Experts of a small language model: 14.9M parameters, 4 picks a token.
Below are experts of layer 5 (counted from 0) of a mixture-of-experts language model. Rows are named router (the router's row for the expert), down (a neuron's output weights, with its number) and show model dimensions 0-127. Each number is 200 + 30 x the weight over its row's rms, rounded and kept within 0 to 999.
After each expert's rows: a language model's description of what the expert responds to. This comes from a sample of Wikipedia text that the model never trained on.

# expert 22
router,190,184,198,248,200,198,191,197,217,176,207,211,245,232,206,191,219,228,185,210,184,216,199,198,231,150,151,190,165,240,256,174,237,219,214,213,191,185,195,209,188,221,228,172,237,231,219,260,168,230,139,213,206,172,226,234,227,198,194,175,194,217,230,230,179,220,167,264,226,202,199,147,222,235,198,187,202,180,213,201,255,189,262,200,223,157,264,267,233,164,225,158,220,187,244,208,233,222,254,234,173,182,189,138,263,210,165,242,224,151,171,214,261,232,212,201,224,201,189,161,158,164,183,195,176,218,187,202
down2,231,206,188,193,198,173,193,192,191,184,216,238,203,178,178,250,183,216,215,173,194,244,205,212,198,201,212,183,239,148,237,248,180,173,170,170,182,144,191,193,180,153,199,186,237,225,166,199,185,219,188,155,223,243,210,182,193,191,168,236,203,243,250,192,198,195,226,237,198,173,192,201,191,187,221,246,250,231,199,205,154,127,197,214,160,154,199,175,197,189,208,205,164,115,202,189,176,204,180,217,225,245,171,246,267,181,205,205,327,201,197,221,199,201,206,147,191,175,197,220,214,178,249,187,157,239,169,172
down3,195,183,197,235,206,193,225,227,184,257,244,189,184,227,185,199,215,161,164,183,166,194,171,160,208,170,224,171,191,159,230,222,196,210,181,256,245,198,169,240,189,153,199,212,191,216,174,222,209,173,175,180,191,246,149,200,199,236,194,242,206,147,181,280,258,176,226,182,203,242,231,272,232,198,230,198,192,199,254,221,132,232,183,137,172,173,228,207,237,190,245,244,196,223,203,215,198,209,173,191,233,191,225,184,204,158,209,168,204,220,203,228,151,202,174,229,190,210,209,163,109,227,189,158,214,182,194,176
It responds to: Given names and their pieces, either whole English names like William, John, Alan or fragments such as ich in Eiichi, ang.

# expert 11
router,185,209,214,227,249,218,209,208,198,192,220,171,265,220,210,179,238,226,178,214,173,223,178,216,206,177,166,174,149,223,201,161,231,215,239,190,210,153,197,233,209,227,230,175,187,215,234,234,162,253,164,237,197,182,228,227,207,188,184,194,183,204,213,257,239,269,176,215,243,198,162,126,232,248,171,194,191,177,208,195,245,218,247,163,167,186,252,231,198,174,178,169,178,127,243,173,234,202,225,238,179,178,203,131,240,192,179,203,202,155,161,207,241,247,207,194,246,179,187,173,200,225,167,187,156,217,210,208
down3,195,252,155,204,219,209,204,214,198,236,183,183,137,245,196,195,183,186,231,202,190,189,208,206,176,188,218,172,207,127,162,257,172,163,194,210,181,225,203,258,162,221,219,223,205,147,169,231,228,224,207,130,184,242,144,226,180,188,179,211,189,215,226,173,167,232,210,172,187,242,211,178,216,211,217,200,154,227,242,163,195,278,192,235,152,154,226,224,249,189,228,178,160,166,197,205,188,177,190,193,153,204,137,219,247,174,208,196,248,211,235,237,206,174,176,234,155,162,184,184,215,214,230,236,208,188,161,228
down4,171,172,170,189,244,234,208,184,199,262,206,185,163,205,187,158,187,188,212,161,153,244,202,224,202,201,199,170,212,171,245,223,233,165,150,231,231,199,190,204,212,144,177,223,176,159,205,124,221,219,165,127,244,185,178,194,197,251,228,178,207,174,201,191,165,230,202,222,224,185,199,171,217,204,206,244,207,169,194,187,174,195,189,169,153,193,172,222,219,179,204,211,186,233,216,203,287,232,267,183,221,142,205,165,191,207,202,212,245,197,176,262,151,150,177,213,122,217,190,210,164,216,190,210,192,227,179,170
It responds to: Middle and final pieces of foreign, especially Slavic, Nordic, Turkish or German names, such as -ski, -berg, -ić, -ova, Günd(ü)z.

# expert 28
router,196,241,197,215,216,223,210,214,218,256,226,167,215,225,244,199,252,249,202,234,154,202,235,209,204,202,171,182,142,221,240,188,220,253,221,188,217,200,228,199,186,221,212,177,228,226,218,200,170,203,186,266,214,201,205,179,180,198,190,172,181,172,245,268,211,207,161,232,222,262,157,202,221,220,167,210,158,203,217,238,220,175,203,243,231,187,270,201,238,193,185,181,225,187,218,167,233,189,191,234,209,130,188,141,231,222,193,217,226,168,202,178,243,231,196,182,207,209,211,138,185,162,133,244,200,235,264,233
down2,236,178,222,176,203,250,226,232,166,164,168,238,196,220,222,199,186,210,248,177,187,196,217,201,185,237,170,227,198,186,252,130,209,205,180,201,212,243,179,213,218,181,174,170,151,218,207,190,176,216,237,181,227,227,156,239,173,224,224,174,189,180,210,175,212,181,221,211,235,186,151,246,189,225,199,196,162,210,183,229,183,223,138,169,226,194,225,189,167,205,210,211,208,225,254,214,175,253,151,227,174,184,198,230,204,186,237,211,114,221,147,179,216,172,249,126,184,202,248,236,244,197,252,131,241,199,206,222
down3,195,171,154,222,156,241,196,223,154,193,174,185,194,173,257,168,237,211,211,199,191,213,198,199,229,225,177,221,132,215,158,188,187,213,204,203,205,146,179,181,170,172,229,227,178,216,150,186,128,213,205,222,214,174,199,191,205,189,171,222,162,226,253,193,176,172,140,245,180,162,218,189,172,151,170,189,148,209,195,197,197,194,202,240,237,221,192,206,174,197,259,162,164,280,236,219,205,200,215,196,195,233,197,168,195,177,237,206,236,213,251,195,162,210,185,207,179,167,186,266,228,247,183,224,115,202,211,154
It responds to: Line breaks before infobox fields, headings and table rows, plus opening quotes, parentheses, braces and LaTeX subscripts or superscripts like _{ and ^{.

# expert 1
router,220,184,154,207,246,249,153,238,235,224,220,203,227,203,193,194,214,224,168,208,182,231,201,203,212,159,150,175,153,236,235,159,211,190,187,203,196,154,220,224,155,212,233,165,209,231,227,255,181,197,149,209,225,192,217,240,214,203,208,169,180,188,240,221,189,216,181,250,229,212,163,175,233,225,206,207,167,174,193,207,241,172,233,233,202,116,254,227,222,179,131,171,202,171,224,214,232,235,233,223,175,174,191,131,229,210,184,229,229,164,158,201,255,250,215,180,228,193,159,160,142,198,189,223,185,217,189,189
down3,155,147,194,105,204,183,166,232,205,235,244,201,177,163,257,190,188,177,195,188,200,200,206,152,267,214,240,165,233,199,171,189,214,161,194,212,217,218,177,159,264,209,198,252,211,204,175,236,157,188,166,157,197,201,180,237,183,170,205,226,166,207,248,183,227,217,222,232,206,200,160,231,184,218,171,222,209,180,175,168,179,193,245,210,209,215,217,192,230,201,221,198,193,222,201,196,199,191,256,242,189,214,199,181,139,224,207,224,208,218,174,208,158,208,171,192,268,189,179,162,227,209,154,173,200,236,216,96
down4,218,275,197,220,157,145,256,200,229,193,156,178,212,239,185,180,201,210,162,202,181,140,256,211,211,181,210,234,250,213,206,183,230,181,168,161,174,179,224,221,146,227,194,203,194,256,186,234,236,231,149,233,188,247,196,201,226,219,189,204,164,223,176,163,185,207,182,158,148,168,234,183,190,207,213,187,251,201,274,223,215,227,209,204,225,212,165,165,198,240,226,232,162,189,233,243,209,203,206,221,148,183,180,185,258,244,188,276,245,215,197,211,181,222,240,207,216,188,165,221,237,192,194,184,207,191,210,164
It responds to: Common English given names like John, William, Robert, plus first pieces of surnames after an initial or forename, e.g. H-av-licek, H-end-erson.

# expert 37
router,203,242,176,207,215,203,210,239,204,185,216,173,246,218,216,184,264,235,182,184,125,239,247,239,186,205,184,184,143,203,224,213,208,174,250,214,203,204,163,226,163,212,223,167,250,228,217,221,172,245,198,224,189,215,216,194,177,202,186,164,174,190,224,232,184,226,157,236,231,210,172,195,211,220,159,210,206,189,236,172,218,162,189,215,238,176,305,219,233,169,162,178,205,145,208,187,214,218,237,229,159,194,213,163,228,199,195,248,248,178,189,214,213,220,204,197,238,148,206,129,191,184,163,219,155,192,252,242
down2,191,172,169,176,215,201,204,183,200,188,228,168,226,193,167,209,164,172,208,227,201,160,233,153,225,221,239,157,234,223,198,216,223,191,225,186,234,222,204,235,241,207,185,200,233,167,190,211,167,203,198,191,155,273,199,217,208,137,214,216,204,141,125,128,142,200,138,159,180,149,225,186,204,218,159,156,229,211,171,212,209,177,204,187,194,202,185,227,229,185,214,219,228,175,159,143,181,194,229,223,192,218,191,201,222,181,182,228,230,257,191,209,180,185,214,291,157,191,168,184,194,203,219,191,229,284,198,182
down3,205,209,119,192,215,184,176,205,196,175,179,239,207,210,237,252,171,216,203,185,243,220,144,234,261,138,189,191,271,202,184,192,154,224,187,169,197,207,229,199,218,154,151,223,207,224,167,216,216,213,255,160,181,244,155,182,211,197,230,181,192,223,192,228,220,203,205,217,177,187,201,194,192,256,246,201,157,223,217,134,198,249,191,180,147,228,181,214,238,231,151,160,192,248,179,241,210,178,191,153,171,223,236,191,168,230,204,205,202,216,205,194,195,174,167,168,190,199,177,170,175,187,191,259,259,240,237,210
It responds to: Line breaks ending infobox and list lines, and heading equals signs such as == and ===, plus See also== and Born: labels.

# expert 6
router,212,174,174,190,238,236,195,214,215,176,239,187,229,243,218,146,209,217,190,226,191,245,216,224,225,167,194,174,191,208,191,182,179,239,198,190,214,167,188,182,177,232,215,161,200,240,233,229,123,225,158,210,224,187,243,202,205,185,158,178,186,187,209,240,218,218,167,234,216,231,173,180,218,239,175,212,205,207,197,206,238,163,268,198,209,176,270,231,231,154,161,184,168,163,242,179,253,233,276,244,201,160,216,156,240,205,196,225,208,182,149,203,231,266,211,187,202,163,172,145,151,191,149,197,183,211,218,218
down0,185,214,231,235,200,182,208,205,173,164,203,178,136,250,197,159,197,174,222,235,239,195,193,198,201,195,227,127,149,167,202,202,256,167,197,228,179,159,232,154,171,219,208,202,216,191,116,218,187,128,181,199,199,211,192,197,214,204,230,178,198,179,184,179,261,176,202,164,162,172,210,240,272,233,211,139,212,221,198,154,193,214,186,192,194,167,178,190,163,250,171,214,227,188,237,226,226,223,215,220,132,198,189,195,220,196,220,220,238,189,216,250,183,155,211,237,214,224,197,174,232,193,206,248,176,271,225,219
down1,225,197,207,227,198,224,209,190,224,227,218,205,224,237,206,209,214,201,204,201,181,198,214,229,129,153,163,212,170,162,189,184,203,210,163,231,192,248,253,151,233,177,219,226,176,237,246,228,187,217,171,196,180,179,236,204,190,269,238,218,152,204,190,194,206,196,234,209,161,225,216,132,233,186,182,163,246,204,201,170,189,203,158,172,212,198,184,200,230,193,203,177,220,190,181,184,173,215,183,152,173,268,158,176,188,199,236,224,329,207,167,179,187,225,153,160,223,231,219,178,234,186,232,196,206,136,218,226
It responds to: Pieces inside proper names of people and places, often in tables or lists, such as -ford, Stan-ley, Lee, Smith.

# expert 18
router,174,217,229,187,224,207,225,239,185,197,206,127,266,275,196,186,253,224,187,186,182,200,235,192,235,148,169,165,157,219,222,187,212,175,199,191,227,163,180,220,159,255,247,187,197,280,205,222,144,247,167,204,180,222,197,193,193,182,245,231,182,201,229,284,201,233,165,188,222,206,206,186,218,248,185,204,164,160,227,233,206,209,220,204,201,178,238,194,218,203,166,207,180,174,276,193,223,236,258,231,211,188,203,140,229,209,207,199,213,178,158,205,218,223,197,191,240,192,185,151,200,203,188,237,192,215,231,222
down0,174,172,206,181,275,255,214,167,159,177,200,166,199,199,247,180,216,178,220,204,244,158,260,206,196,203,240,246,235,217,197,230,244,200,198,210,263,201,216,164,231,222,187,207,230,164,187,193,196,196,196,231,134,148,216,205,163,148,210,153,187,234,221,195,225,191,189,219,184,167,182,168,198,237,177,240,199,197,234,143,234,178,264,224,206,189,162,228,244,139,208,215,197,207,170,170,188,177,243,197,215,179,152,245,184,226,184,197,220,170,203,138,196,231,203,252,170,207,201,199,217,170,174,159,194,183,246,156
down1,207,181,216,178,198,247,181,222,138,190,197,204,176,261,158,212,137,193,173,195,187,219,200,127,206,197,207,199,211,163,276,205,173,213,208,193,208,244,223,206,141,204,200,275,237,189,223,233,187,209,228,185,201,194,190,141,236,153,209,193,195,177,175,170,254,172,187,229,252,176,155,208,209,166,224,191,167,158,192,189,165,199,164,205,206,177,181,177,187,218,184,165,200,215,192,186,182,284,260,176,224,210,155,181,182,219,193,221,166,180,197,209,237,232,197,217,196,258,178,201,225,214,161,135,194,171,232,150
It responds to: Word-initial l/cl/sl/fl pieces and inner syllables, often in South Asian or foreign names, such as Sri L-anka, Grand Sl-am.

# expert 61
router,166,224,205,234,222,226,188,222,229,191,214,146,260,220,236,184,216,242,178,214,192,218,245,214,174,211,130,182,222,195,218,211,222,208,227,190,228,200,229,178,165,234,216,174,258,231,217,219,187,218,152,231,230,201,219,176,161,191,145,165,157,180,233,243,175,245,177,206,231,190,188,156,275,218,165,244,202,182,229,182,201,225,214,240,207,161,232,247,246,155,182,184,219,182,237,176,210,213,234,248,202,169,209,184,255,246,178,206,241,204,180,169,236,203,183,201,228,158,182,180,140,157,175,228,173,221,220,241
down1,236,250,175,153,220,207,225,219,199,171,195,167,228,242,244,140,206,214,176,199,181,200,191,181,193,247,212,255,227,213,258,201,169,243,206,190,253,192,201,156,182,142,229,165,195,212,227,201,233,214,134,174,199,192,205,250,245,189,164,206,167,201,159,204,192,267,179,210,199,225,209,238,181,214,185,186,197,217,240,273,147,220,208,190,172,232,194,165,216,198,151,141,209,213,157,223,230,221,174,173,205,228,176,210,247,191,200,179,201,221,146,236,187,151,228,179,216,226,209,223,182,213,197,189,159,209,143,147
down2,167,210,192,221,211,197,229,211,138,231,247,188,225,206,184,181,192,180,160,201,202,236,217,226,214,167,190,228,187,191,203,281,238,259,160,169,149,215,223,192,203,183,146,203,169,217,181,254,175,210,213,199,217,199,181,145,220,158,115,163,227,236,228,182,234,253,151,198,245,185,175,202,270,206,166,194,194,205,203,186,197,199,206,186,188,213,206,150,242,243,189,198,199,244,194,203,211,202,181,219,209,160,224,186,163,214,238,164,124,209,199,166,175,213,223,186,206,207,175,237,201,223,240,122,207,179,239,222
It responds to: Common nouns after the or a possessive, naming institutions, places or parts, such as University, House, government, route, half, end.

# expert 21
router,182,227,189,231,200,223,192,215,220,250,225,146,215,249,237,208,229,220,188,203,188,198,218,200,211,180,142,143,183,240,222,175,222,234,241,209,228,146,200,180,180,212,223,150,251,204,217,249,164,238,205,216,230,260,191,182,208,144,202,151,188,200,224,213,224,220,190,232,247,214,165,154,248,216,193,214,155,171,246,215,224,207,219,224,222,201,231,238,232,178,169,140,225,172,227,195,222,240,244,231,189,156,232,166,229,252,182,221,238,167,165,213,213,218,189,176,223,158,225,165,175,187,187,222,154,224,256,213
down1,260,230,194,152,166,197,221,197,168,216,194,198,223,223,215,213,190,240,189,197,262,238,209,242,203,148,194,160,224,220,194,214,216,212,259,201,201,186,191,205,169,233,256,209,202,179,255,202,189,215,191,200,199,198,236,202,251,210,181,146,185,261,260,205,199,204,205,217,200,213,154,172,188,196,202,171,177,208,184,245,180,165,188,179,135,202,201,192,197,181,255,208,185,184,130,249,155,193,202,128,202,195,118,188,229,198,196,155,159,216,207,165,256,218,172,250,222,204,171,195,209,189,155,226,171,137,220,193
down2,174,282,122,235,206,214,225,210,210,190,223,196,221,185,197,190,198,176,196,251,214,217,196,199,222,179,185,196,196,205,169,223,227,191,189,193,222,233,154,181,172,251,151,197,235,159,218,218,162,216,225,194,243,215,158,163,255,220,162,175,256,234,205,189,209,215,208,190,171,172,196,192,180,200,189,241,169,200,250,240,155,216,246,178,228,201,212,251,275,156,199,197,228,166,182,199,239,204,187,225,142,182,235,222,177,205,157,161,265,163,252,222,205,183,173,171,211,164,226,223,179,131,201,180,178,190,234,196
It responds to: Articles and possessive determiners opening a noun phrase after a verb or preposition, such as the, a, his, their, its.

# expert 26
router,209,186,187,207,219,224,156,220,255,208,217,145,256,228,180,194,225,248,183,184,168,220,234,213,211,176,148,204,145,199,212,162,236,204,185,181,217,144,208,196,162,236,216,188,193,191,234,243,202,241,149,235,230,197,211,246,190,159,162,167,167,157,222,250,211,209,195,238,231,229,190,181,236,265,185,210,151,182,214,183,249,175,222,202,236,117,222,217,259,204,183,199,185,171,264,181,200,209,232,221,231,170,214,155,248,231,180,228,216,202,194,202,261,233,190,199,201,186,209,164,184,187,161,213,181,238,208,213
down1,177,148,222,223,253,163,223,210,207,178,236,197,180,148,176,186,243,237,194,248,160,178,230,207,205,246,199,168,189,186,263,260,201,228,154,236,165,186,206,161,210,156,181,189,211,226,203,245,183,223,197,120,200,236,202,195,181,133,214,222,218,162,241,197,208,203,195,187,200,180,193,215,234,197,233,179,176,186,214,176,203,160,238,238,233,218,173,156,196,226,151,256,210,170,175,231,224,250,189,212,246,169,191,195,189,177,198,166,196,195,184,227,166,172,201,231,175,153,238,229,199,214,194,191,172,218,214,105
down2,178,204,208,146,160,179,238,196,230,166,212,171,172,217,204,217,191,237,196,170,222,159,260,231,265,194,149,148,178,175,177,235,181,188,201,151,271,194,202,245,201,224,136,136,260,181,206,198,273,246,176,183,195,215,169,214,230,241,223,205,194,200,198,204,267,189,194,195,201,188,220,194,262,189,159,164,185,214,122,200,212,217,228,224,230,156,193,210,264,192,188,187,184,208,192,191,182,183,203,167,204,211,160,208,209,256,191,190,220,225,218,217,209,215,174,183,157,206,225,214,242,224,223,228,193,166,179,183
It responds to: Word pieces right after a single capital letter or short stem in names and table cells, like R-us-so, Ba-um-ann, K-ill-ers, gr-ass.

# expert 49
router,190,206,162,197,220,230,196,198,252,253,187,157,238,232,225,176,238,219,151,240,182,232,268,199,211,167,141,166,188,208,225,195,195,216,213,219,216,173,229,199,188,243,241,195,189,215,205,223,173,253,127,189,231,206,199,221,194,205,158,175,200,202,205,210,211,227,152,211,245,186,191,182,239,254,182,225,181,169,234,176,267,187,233,184,195,183,249,260,178,186,193,154,160,182,250,211,263,207,219,203,207,183,190,153,249,208,215,222,238,172,156,196,228,256,199,187,266,166,205,169,190,163,198,201,185,227,186,228
down0,239,199,225,227,229,169,221,166,214,139,179,188,178,220,197,161,209,172,199,247,170,172,188,265,195,182,216,136,259,238,218,204,172,240,212,211,161,129,268,253,186,232,184,187,239,176,171,158,205,232,185,194,274,199,182,230,184,207,172,175,230,221,211,186,260,202,221,190,209,231,186,165,211,183,184,200,216,245,214,214,255,190,203,224,143,165,204,209,190,169,183,242,208,219,144,220,213,195,177,204,238,223,215,255,173,212,184,203,245,210,191,229,245,189,247,200,199,156,190,179,199,212,191,144,177,208,211,250
down1,196,196,212,188,191,207,238,202,155,164,199,196,193,162,198,190,158,233,221,172,190,227,201,208,180,207,191,200,189,208,209,208,157,197,190,199,230,206,195,189,189,211,202,208,196,212,206,179,176,206,184,219,204,204,207,232,195,226,206,231,207,202,203,235,210,179,196,182,199,175,222,180,196,193,198,171,193,217,199,183,153,183,207,209,208,252,195,208,207,233,188,168,164,184,182,195,211,210,216,227,186,217,210,213,275,198,209,191,455,167,170,223,180,185,187,208,212,201,219,169,215,177,199,178,194,177,217,202
It responds to: Middle pieces of South Asian, Arabic and other foreign names and places, such as Muham-ad, Mah-d-ia, Khom-as, Par-uth-iveeran, plus Edward, Thomas.

# expert 51
router,197,197,209,204,226,232,220,255,246,208,218,189,218,220,200,227,228,239,202,174,196,211,248,256,207,195,167,182,195,211,210,190,192,200,236,173,232,186,163,208,205,224,212,164,262,211,249,192,175,228,186,261,234,178,202,209,182,204,188,152,169,180,202,243,222,218,204,253,232,201,184,199,204,231,203,217,196,193,218,203,222,170,222,247,218,149,264,254,244,179,175,170,227,172,231,170,240,235,229,240,215,124,204,153,272,228,211,198,211,161,175,180,195,228,172,171,224,220,228,185,152,162,186,262,154,244,247,222
down1,212,213,218,185,184,189,192,177,246,195,183,223,171,177,248,205,197,203,219,192,215,233,203,179,195,193,199,132,148,192,232,148,178,135,227,203,202,217,199,202,175,263,227,211,228,220,225,221,230,217,194,213,211,208,244,221,161,187,213,168,178,172,237,165,207,150,225,201,215,210,207,184,243,202,201,187,207,244,228,183,191,239,183,197,174,219,163,191,214,195,239,251,174,195,193,207,223,179,169,149,182,210,149,211,139,120,202,308,184,250,181,188,243,165,206,137,200,196,222,144,161,204,218,142,182,189,163,215
down2,211,226,187,160,179,190,161,151,194,251,210,215,224,230,178,217,191,246,198,203,240,165,229,180,204,187,197,186,178,218,229,222,205,227,205,164,172,163,140,166,176,168,194,231,257,184,185,234,181,141,230,191,213,200,221,213,258,244,223,211,215,200,193,184,200,213,179,245,205,196,234,175,143,219,164,235,203,247,179,253,187,232,170,175,190,149,155,207,176,216,195,179,201,157,208,175,214,179,193,237,230,208,211,239,157,271,215,209,169,173,153,132,159,182,182,188,216,215,262,181,161,184,178,172,158,164,269,205
It responds to: Capitalized category words in tables and infoboxes, such as Best, Democratic, Republican, Country, and phrases like based on.

# expert 14
router,245,223,179,196,243,221,190,237,198,226,205,190,247,236,201,179,226,215,161,204,181,206,215,209,195,202,130,150,157,233,211,209,202,192,219,190,224,195,210,216,177,239,208,189,260,254,200,218,192,222,185,233,205,201,203,229,198,193,220,172,180,188,222,286,241,233,174,220,242,207,137,186,199,209,201,203,153,186,255,218,245,169,205,222,198,180,242,206,226,196,172,155,207,154,211,189,215,210,235,204,185,183,210,189,239,247,197,225,262,142,202,201,209,240,154,148,205,174,254,136,183,162,164,256,166,202,250,240
down2,192,243,202,210,185,231,202,209,167,155,188,200,194,212,220,180,176,189,203,193,275,206,137,223,225,179,186,203,246,178,198,181,201,217,171,184,202,147,174,136,249,196,205,218,225,194,131,169,192,158,170,185,163,262,195,157,159,228,218,164,162,205,234,204,152,225,240,211,197,214,128,218,178,181,239,186,223,210,198,212,214,174,266,204,153,175,143,180,213,266,176,240,175,245,182,175,163,241,255,220,201,190,212,222,171,169,187,146,196,191,228,234,213,185,189,178,207,228,200,192,180,219,180,193,200,215,265,214
down3,176,147,233,285,214,239,138,168,206,203,200,168,213,133,148,200,193,145,212,239,250,141,199,192,237,207,227,162,171,173,176,173,241,208,202,189,241,217,200,187,170,167,210,175,208,281,217,146,210,194,217,239,173,234,197,189,189,197,177,242,155,202,216,232,221,209,176,202,199,197,124,202,198,199,220,244,157,212,197,212,216,193,176,163,231,204,229,179,201,184,183,202,221,199,258,210,190,214,152,221,193,195,197,187,189,196,188,200,228,147,241,240,236,181,192,263,189,219,223,207,166,240,251,203,217,161,184,210
It responds to: Line breaks ending table rows, plus main verbs right after a sentence subject, such as has, had, received, gave, is.

# expert 19
router,205,248,192,220,260,242,140,212,226,207,245,194,193,203,213,181,229,226,206,243,153,223,211,257,231,187,177,204,199,202,240,194,225,229,228,176,200,157,169,209,154,222,226,155,215,232,231,195,236,202,169,211,206,209,194,188,181,151,172,198,186,139,212,218,215,240,164,202,232,215,171,189,218,255,164,213,180,188,239,198,219,202,221,247,242,150,252,200,209,192,146,147,240,152,214,177,198,234,212,258,198,161,206,155,250,219,211,212,225,177,184,239,196,217,180,169,232,203,237,194,133,188,199,249,157,239,231,229
down0,166,212,202,195,200,243,166,216,183,239,207,162,197,163,207,216,196,195,201,205,247,227,259,210,176,216,220,260,214,219,204,212,185,242,178,215,178,187,218,188,233,183,209,234,247,189,178,215,244,206,241,171,170,200,230,229,193,212,230,217,175,273,281,188,250,224,145,176,196,204,136,153,224,236,171,211,215,271,179,210,207,110,173,233,225,198,214,225,163,172,179,191,225,205,201,162,211,186,241,211,209,189,191,174,199,210,249,211,169,182,249,229,219,210,185,244,178,251,149,180,210,162,230,181,179,240,234,206
down1,190,186,214,235,210,173,190,151,156,222,189,208,240,183,202,232,166,230,185,217,177,194,155,194,225,176,166,205,163,200,168,140,231,197,187,176,168,170,216,170,213,191,162,166,209,139,218,217,209,161,203,223,232,219,185,180,188,192,179,228,229,188,197,143,231,193,233,223,215,253,246,194,154,199,163,164,224,201,209,219,202,181,231,213,232,213,177,199,170,228,220,200,148,246,182,208,203,218,269,259,168,251,224,195,157,251,168,167,111,182,209,142,212,233,146,193,189,225,164,210,198,230,188,208,179,194,277,210
It responds to: First words of field labels and section headings in bulleted infoboxes and credits, such as Produced by, Academic advisors, Appearances, Offensive coordinator.

# expert 0
router,196,193,172,217,222,246,168,217,207,226,229,167,221,263,249,197,229,215,167,227,212,219,228,211,222,178,187,175,183,250,237,198,212,238,252,177,229,146,173,204,176,206,216,152,231,202,227,241,180,242,202,211,216,245,222,196,205,155,193,158,197,180,219,208,226,231,172,246,224,240,177,199,219,240,175,201,122,165,239,218,202,184,237,204,213,195,266,220,252,177,162,167,213,195,251,163,243,188,221,227,172,163,235,161,220,220,172,221,225,165,195,223,208,225,219,199,236,180,216,190,152,194,179,235,170,233,282,225
down1,215,159,193,169,169,194,215,212,219,199,178,162,189,203,185,202,137,269,179,249,252,194,197,205,168,208,193,200,198,124,191,155,169,225,208,201,195,194,201,212,244,201,168,218,207,166,153,202,186,234,191,178,226,225,206,194,163,204,202,206,224,202,287,247,229,153,193,204,244,145,220,191,195,246,202,173,227,188,200,202,203,197,183,195,205,183,197,126,197,221,250,149,199,195,197,257,231,155,193,167,218,199,180,255,244,217,204,126,195,169,157,250,210,178,216,199,175,174,216,176,171,205,255,219,220,202,242,144
down2,233,212,241,165,162,162,249,193,247,169,191,235,179,214,197,220,166,198,253,190,222,222,236,199,221,259,191,197,167,132,232,193,224,211,217,167,194,212,206,204,206,252,214,211,218,169,212,188,185,193,177,194,181,192,189,289,193,227,184,190,193,193,139,216,190,229,231,187,251,212,199,240,215,168,147,197,236,222,195,224,189,180,187,190,227,188,198,137,240,169,230,238,191,185,260,233,234,200,199,207,222,217,210,178,276,180,184,189,221,225,153,205,187,169,136,140,233,151,185,159,223,166,196,222,174,248,168,232
It responds to: Articles and possessives (the, its, his, their) right after prepositions like of, in, for; also list dashes and table bars.

# expert 3
router,193,227,181,162,237,206,175,224,254,207,201,169,192,256,169,160,225,195,232,214,171,231,224,221,212,188,162,137,177,225,230,171,214,208,241,194,209,170,201,200,189,234,257,179,237,221,230,191,141,190,176,228,173,250,227,222,202,189,230,188,184,192,239,261,202,226,194,177,250,212,188,148,204,229,164,202,200,178,259,202,251,188,234,249,233,172,237,235,192,174,158,170,214,176,231,188,253,208,259,234,205,160,229,129,229,240,190,218,243,180,198,234,244,218,211,198,221,191,231,185,153,204,171,234,198,225,229,216
down1,206,181,207,204,214,235,219,210,243,206,239,172,180,218,243,188,202,193,187,206,149,213,158,233,227,189,153,150,166,147,225,219,175,185,243,211,165,223,132,179,153,195,205,173,252,163,222,138,175,249,189,224,261,185,223,210,204,195,164,205,183,197,198,183,200,188,173,170,212,225,221,239,158,206,214,156,166,148,211,180,172,184,215,139,165,164,212,173,196,189,215,219,183,230,227,162,230,195,189,155,190,153,209,214,188,156,207,278,95,169,218,170,188,197,194,165,211,210,175,223,213,195,225,203,179,231,211,224
down2,226,188,190,216,209,212,192,164,203,198,246,197,227,251,186,197,226,184,155,203,151,196,196,211,223,200,211,166,244,211,204,238,221,179,209,224,157,228,268,205,241,208,187,223,200,238,134,217,251,145,169,200,156,183,251,229,202,190,226,206,182,184,238,177,283,191,198,221,262,194,179,236,213,203,180,170,222,190,136,181,235,239,260,207,178,178,212,213,233,164,153,158,193,271,200,195,232,220,220,172,213,210,219,245,173,166,212,209,217,146,198,234,205,144,144,172,246,171,201,185,216,210,214,200,164,198,201,226
It responds to: Single letters or first fragments that begin a verb after a subject or auxiliary in narrative prose, such as s(ays), d(rop), res(igned).

# expert 48
router,157,258,180,209,216,224,185,232,209,241,236,174,221,230,227,192,242,245,149,202,200,196,228,220,182,176,160,183,196,250,216,200,222,226,215,192,245,134,200,195,155,204,202,157,237,203,197,272,195,212,208,225,221,245,189,188,197,185,191,167,173,188,264,229,217,244,196,228,253,217,161,188,226,211,153,237,144,183,245,170,221,167,225,196,222,197,232,247,234,178,196,170,239,156,221,173,228,260,228,212,180,149,230,173,215,247,170,223,226,163,192,210,219,201,210,175,245,182,221,173,181,197,167,225,141,225,226,218
down1,208,217,197,227,212,203,180,217,210,228,210,204,220,260,190,150,239,231,210,259,227,194,235,230,200,255,190,196,219,178,223,187,238,245,217,208,223,225,152,194,213,199,185,212,221,194,231,242,196,189,181,182,229,221,162,215,176,171,164,196,199,157,222,207,241,149,188,218,181,195,227,224,228,164,206,231,235,198,190,298,214,174,193,163,169,279,290,181,247,140,223,214,223,229,197,196,178,233,144,206,233,196,160,199,238,189,192,208,126,213,188,178,239,199,193,176,260,193,180,205,184,186,208,201,195,201,152,161
down2,172,208,230,178,200,199,252,211,169,193,167,205,191,158,160,233,170,178,224,200,179,200,231,227,201,228,202,165,240,217,233,216,213,215,144,239,210,169,237,211,300,210,188,144,173,177,233,199,225,237,147,232,209,213,200,218,229,203,225,199,186,210,214,156,202,205,150,137,213,279,192,185,163,179,143,216,218,206,210,225,166,206,205,248,186,198,193,155,205,150,179,171,136,189,142,200,187,235,174,193,216,147,216,166,217,187,206,213,184,241,224,209,224,202,124,248,185,205,213,212,176,177,208,198,256,191,213,214
It responds to: Articles and determiners (the, a, one, their) and ordinals or superlatives after them, such as the fifth, the first, highest.